Below are experts of layer 7 (counted from 0) of a mixture-of-experts language model. Rows are named router (the router's row for the expert), up (a neuron's input weights, with its number) and show model dimensions 0-191. Each number is 200 + 40 x the weight over its row's rms, rounded and kept within 0 to 999.
After each expert's rows: a language model's description of what the expert responds to. This comes from a sample of Wikipedia text that the model never trained on.

# expert 61
router,159,259,211,241,216,182,165,215,229,191,257,201,197,232,128,240,168,231,224,146,185,171,232,213,154,180,210,254,188,188,176,166,211,216,191,265,168,184,169,164,179,109,266,212,251,195,196,200,155,187,167,159,193,140,212,272,207,120,248,161,173,177,221,200,258,216,253,259,184,273,178,242,221,232,170,294,152,220,197,284,197,234,163,214,166,236,188,207,207,190,236,277,200,223,156,254,224,204,185,166,185,202,231,160,170,161,165,230,173,232,238,224,131,239,174,191,163,110,207,237,184,138,165,219,175,168,268,243,270,231,172,253,176,216,227,168,252,166,225,228,225,206,158,192,277,146,156,214,190,130,275,263,246,161,201,215,138,213,180,154,178,133,210,209,187,183,174,180,268,185,239,205,268,248,153,208,214,135,222,198,150,263,228,148,310,159,195,179,166,160,109,226
up1,192,205,203,214,192,227,142,191,187,192,221,206,215,249,195,243,213,215,292,196,178,224,234,146,187,216,212,171,246,200,168,163,166,186,232,140,254,193,162,260,264,193,258,185,168,193,141,219,194,217,190,214,181,209,184,212,140,191,222,178,240,196,217,206,220,157,249,169,218,274,194,193,240,127,195,237,184,196,187,257,202,181,244,192,213,214,166,192,130,112,186,185,206,162,211,193,221,185,173,206,253,239,150,194,130,95,186,215,178,103,177,215,238,155,138,210,143,165,184,229,210,116,238,237,250,199,245,195,299,156,119,238,230,267,202,192,229,249,218,159,135,177,273,250,189,138,310,230,241,214,220,225,161,258,209,249,116,209,202,151,296,221,168,188,114,134,219,226,175,276,211,224,177,260,206,114,163,186,164,194,150,193,184,241,188,210,238,218,228,200,229,135
It responds to: Time prepositions and months

# expert 6
router,124,211,223,231,165,273,266,250,173,133,242,68,157,112,103,173,221,214,162,153,149,181,282,186,226,284,230,157,208,164,164,111,223,201,212,188,162,101,189,210,152,197,184,184,183,194,214,245,198,223,248,157,229,229,199,188,212,165,142,163,155,218,176,145,203,193,225,233,232,240,151,218,228,209,204,183,225,221,242,218,212,216,219,238,194,186,116,137,171,144,166,240,212,157,219,291,219,166,229,179,176,188,188,189,141,197,203,234,161,183,212,227,271,196,182,189,205,131,216,169,199,148,248,246,190,180,253,256,145,229,313,149,212,210,255,198,147,222,183,173,211,239,216,197,183,242,226,216,282,159,195,222,224,197,180,212,216,195,255,103,254,239,210,244,223,184,199,185,186,216,200,214,212,233,165,242,201,175,228,184,184,210,180,225,108,182,244,189,153,176,194,294
up0,159,208,260,193,132,306,191,209,202,155,240,167,156,188,206,213,178,242,195,169,187,189,180,225,202,163,170,266,184,187,172,201,166,253,200,192,168,177,242,209,225,243,155,228,213,189,207,274,250,187,188,178,180,206,197,168,219,177,164,179,146,213,99,236,188,248,178,190,270,159,204,213,243,187,119,210,227,208,191,237,242,239,219,192,179,170,184,198,205,198,242,219,230,160,205,186,217,144,202,130,209,250,190,150,169,225,212,167,98,170,199,191,211,219,176,120,283,154,193,185,184,207,214,262,175,208,216,226,191,212,190,186,320,221,200,178,181,273,226,190,150,255,167,226,85,177,217,125,305,312,160,280,228,197,195,213,198,192,233,192,226,190,270,143,250,257,220,112,169,228,172,139,196,203,116,238,179,176,215,191,225,150,193,145,218,207,172,229,255,141,145,270
It responds to: Surname ending pieces

# expert 47
router,135,197,246,233,164,170,293,173,233,134,191,191,241,192,176,141,217,220,163,254,190,174,290,180,186,256,212,224,208,195,222,162,181,203,194,196,152,191,198,212,168,215,193,178,165,160,301,171,189,217,160,198,262,199,171,279,219,190,229,249,213,163,154,232,201,130,272,201,257,197,225,248,284,242,113,139,214,244,180,226,260,222,206,135,228,182,167,185,249,180,200,211,202,143,172,192,185,193,141,159,228,202,146,210,177,182,182,249,235,198,191,231,254,228,163,206,219,193,164,147,174,149,231,274,184,176,186,240,176,185,168,180,163,133,185,189,205,147,183,201,277,223,219,307,227,220,145,162,140,252,231,100,183,157,255,181,239,108,128,200,174,201,181,218,171,235,212,153,188,171,223,254,224,208,210,163,239,212,235,285,244,162,209,246,167,221,235,174,253,103,271,183
up1,240,243,262,267,157,177,229,187,202,186,77,236,213,136,204,207,183,247,252,207,240,273,216,231,132,254,208,230,179,203,210,254,262,172,275,146,178,231,238,213,185,274,156,223,202,218,164,160,225,177,160,252,147,169,218,310,189,215,160,189,246,129,172,209,172,156,260,211,177,187,235,150,242,286,231,163,203,236,232,208,207,188,180,223,250,166,248,237,221,196,166,164,238,187,225,174,184,163,171,175,193,248,148,229,229,245,213,207,166,207,226,228,189,226,133,198,182,188,242,209,214,167,156,226,189,201,247,142,235,153,211,215,200,284,199,133,262,157,179,150,165,190,185,244,196,118,207,219,139,276,153,156,215,129,157,235,200,186,136,157,209,232,178,135,162,177,204,195,251,171,227,198,163,170,243,200,170,140,240,196,227,193,251,322,286,160,192,201,239,181,225,171
It responds to: Vowel pieces in foreign names

# expert 57
router,168,185,176,182,221,256,179,256,132,160,216,214,287,252,174,122,225,227,135,273,145,187,205,166,274,265,160,139,221,208,221,163,233,247,125,212,203,140,180,194,241,222,219,196,131,212,219,188,189,201,191,260,176,227,149,244,265,222,259,191,173,222,214,174,190,131,297,203,175,171,126,241,230,159,145,199,217,237,214,123,123,227,174,199,212,148,191,150,170,146,209,281,220,264,212,287,198,217,224,263,244,233,186,160,175,223,211,202,206,248,205,196,179,204,199,249,218,258,167,192,163,178,202,205,196,166,138,167,293,184,166,225,184,163,213,212,177,124,186,157,188,226,280,197,187,226,243,191,200,218,145,193,186,173,202,222,263,211,200,167,144,181,164,142,223,139,190,195,264,249,176,134,155,200,136,167,235,177,209,237,218,225,276,192,174,221,202,170,143,112,262,165
up1,217,226,153,175,230,213,242,231,190,277,160,233,226,261,286,165,182,193,251,245,227,131,188,236,179,196,166,187,278,218,221,158,144,250,211,289,223,252,190,195,182,250,133,231,242,150,282,203,246,142,148,177,187,187,180,183,197,192,164,199,230,182,210,185,256,190,193,238,163,162,194,227,106,233,210,161,258,263,238,164,143,191,161,225,214,143,172,286,191,236,183,229,199,178,195,164,213,171,196,214,168,182,181,111,192,202,190,139,251,203,172,242,255,239,184,157,182,185,222,275,225,206,242,231,234,199,129,202,176,95,241,240,174,269,263,281,161,246,158,268,198,177,237,246,211,238,237,189,212,231,185,168,123,216,186,156,176,271,154,150,242,158,224,194,175,231,202,178,219,187,171,202,187,151,164,208,133,206,179,154,213,181,92,248,226,157,271,198,199,226,196,243
It responds to: German and foreign-word pieces

# expert 36
router,219,216,201,135,105,207,198,178,186,238,143,208,196,184,232,170,198,166,202,223,90,273,152,129,261,264,220,220,295,248,142,101,213,234,185,227,235,228,129,185,247,172,226,181,189,224,150,223,210,156,237,277,185,278,173,188,147,201,139,190,194,201,184,221,189,203,157,208,211,189,221,223,165,231,193,231,191,192,129,151,265,187,213,196,226,229,172,220,196,110,226,237,206,284,194,135,226,231,236,214,165,205,151,209,230,211,188,199,309,232,228,182,196,144,200,277,198,192,187,195,262,233,213,163,223,189,194,173,194,137,188,290,148,267,201,119,236,132,196,128,215,221,231,176,209,263,146,197,182,176,120,159,259,147,192,195,208,216,257,205,138,176,233,172,166,217,171,159,168,185,165,199,196,159,185,165,239,165,237,279,160,227,204,206,186,254,246,192,169,171,209,240
up0,159,234,207,118,165,164,182,131,228,255,153,198,176,135,180,233,106,209,256,114,209,185,273,184,207,159,168,223,243,187,237,259,141,225,210,197,187,204,224,125,167,197,114,192,158,202,241,185,195,197,186,144,138,171,225,211,247,186,265,209,175,242,174,154,233,185,178,204,198,224,166,162,203,178,270,149,198,278,127,170,179,197,101,211,208,259,144,220,218,283,188,135,175,255,198,208,121,163,243,205,130,263,263,212,224,230,139,171,259,221,247,164,164,202,208,210,174,279,191,218,150,213,224,241,134,156,148,205,274,166,240,175,201,235,236,216,233,185,219,153,203,192,144,155,162,227,233,229,195,181,219,255,183,180,206,200,135,178,196,212,228,158,171,267,211,190,256,264,154,253,198,166,173,183,148,219,158,197,202,185,247,178,230,172,151,257,278,221,171,181,161,230
It responds to: Concrete everyday nouns

# expert 42
router,185,213,184,173,148,209,194,150,216,229,140,164,204,232,147,223,183,209,204,199,223,220,226,141,233,269,218,218,249,247,187,143,111,191,207,256,244,203,255,179,113,275,211,139,118,230,185,173,236,163,193,247,214,187,168,267,254,160,207,212,200,212,178,203,197,199,241,192,229,224,180,185,219,214,253,147,155,267,233,227,225,188,222,195,185,152,142,178,243,132,162,259,174,194,235,169,177,162,160,191,181,200,122,220,184,160,181,115,251,232,157,190,233,206,148,287,272,250,179,184,259,163,155,233,245,192,180,231,271,190,195,194,193,175,234,216,219,162,207,39,224,157,213,236,210,242,217,144,215,138,185,189,193,186,212,167,175,126,275,164,175,148,187,214,179,200,197,224,179,128,226,266,202,239,271,171,140,254,185,194,195,322,205,233,152,178,190,222,203,217,178,162
up0,199,214,175,109,228,82,147,161,201,226,139,239,200,167,222,276,239,258,293,268,233,184,212,246,162,170,179,281,153,194,156,209,158,209,285,229,241,160,197,218,217,230,208,222,109,171,160,155,160,206,206,229,204,191,253,266,245,142,183,311,223,153,222,165,196,238,213,246,197,218,169,124,141,147,234,166,159,204,277,259,220,166,122,235,246,162,204,249,212,157,220,136,232,222,243,213,200,232,180,177,244,227,191,241,242,225,249,237,201,224,215,131,177,220,153,165,180,214,255,220,191,198,268,188,222,187,161,262,235,208,235,288,244,216,238,190,226,190,249,195,189,183,172,215,110,171,231,174,225,164,165,199,202,194,165,203,166,146,192,224,182,199,227,160,225,188,137,116,186,209,209,168,172,183,200,170,252,283,168,186,177,248,206,174,198,151,214,253,233,193,201,182
It responds to: Awards and media terms

# expert 63
router,183,195,176,217,187,271,160,197,198,181,183,184,158,252,190,254,242,226,194,248,249,191,188,148,184,213,172,272,224,207,188,214,275,179,129,153,232,274,224,245,180,213,222,210,185,213,176,197,179,230,107,181,208,191,186,176,217,126,156,192,224,185,246,217,132,185,215,269,260,200,218,221,157,162,159,185,172,183,280,200,205,178,139,285,180,252,219,183,237,235,192,200,146,208,196,256,226,165,99,206,274,134,226,189,202,245,158,262,226,181,173,181,158,222,251,195,149,142,200,190,170,141,220,155,221,199,191,168,229,199,196,246,217,176,128,225,174,156,164,171,195,255,176,235,165,141,207,210,157,205,238,250,210,204,222,121,226,262,168,216,234,108,199,208,248,261,184,174,212,159,289,257,199,203,228,228,320,155,205,289,198,206,182,276,229,161,185,164,201,129,256,285
up0,223,138,227,242,164,248,162,153,208,157,194,223,203,175,225,168,176,256,210,249,144,210,178,182,243,192,241,251,225,167,159,163,230,235,213,242,218,259,250,193,191,211,155,171,172,134,267,234,185,170,160,226,213,157,240,156,260,153,217,155,213,203,235,240,233,251,203,225,206,181,249,133,161,227,164,185,233,294,158,170,218,196,229,249,190,185,202,200,154,173,224,224,182,139,213,232,228,218,168,260,108,183,131,188,168,204,215,211,239,154,209,196,195,157,206,191,184,147,291,214,132,205,277,192,234,234,173,185,254,178,306,212,156,230,219,284,205,182,146,173,226,165,300,217,163,163,265,163,159,190,207,146,168,198,186,171,231,109,263,233,194,174,252,151,208,225,199,161,250,181,154,230,228,243,252,183,260,175,150,186,229,251,187,245,160,162,211,176,289,216,299,274
It responds to: Location prepositions

# expert 4
router,212,211,111,207,151,288,245,198,178,215,159,180,217,184,166,191,168,154,190,163,127,204,282,182,157,183,218,156,237,212,230,170,180,193,221,189,233,214,241,124,203,159,183,233,162,232,210,208,155,197,207,245,161,174,152,224,209,192,171,251,164,222,249,170,152,177,208,195,148,197,236,219,184,177,279,250,171,203,111,145,243,141,222,212,91,266,200,185,239,217,222,139,150,245,187,208,134,206,213,205,110,273,193,226,210,270,213,163,197,183,215,183,188,210,165,205,149,261,275,158,233,198,185,229,153,198,197,226,324,169,178,167,208,161,196,158,249,182,241,199,237,268,306,195,150,213,179,166,215,118,176,185,252,181,263,236,204,216,185,267,184,224,167,98,206,238,258,264,214,194,167,182,166,169,272,213,193,203,242,135,152,192,208,195,178,175,232,201,246,246,224,251
up1,180,206,202,159,256,214,221,146,97,167,166,213,210,188,195,244,153,164,214,240,203,231,222,258,225,115,192,238,226,193,74,215,219,200,233,193,152,179,208,206,226,227,224,169,166,157,187,180,250,226,231,243,136,231,143,234,142,258,188,206,245,185,225,197,235,221,178,220,129,187,146,159,92,180,202,256,202,296,143,278,179,263,214,217,198,209,247,184,240,198,255,153,177,183,186,158,136,181,186,230,189,196,232,173,150,262,175,142,206,227,183,187,178,224,256,97,152,178,237,191,167,230,241,321,206,183,205,149,163,182,247,203,182,200,235,195,286,220,211,263,218,228,220,166,239,186,199,194,207,164,132,140,183,142,253,229,230,139,191,208,195,167,204,170,212,188,187,190,202,266,180,183,172,150,247,246,205,210,238,129,144,197,282,279,201,196,176,259,244,191,223,219
It responds to: Abstract noun suffixes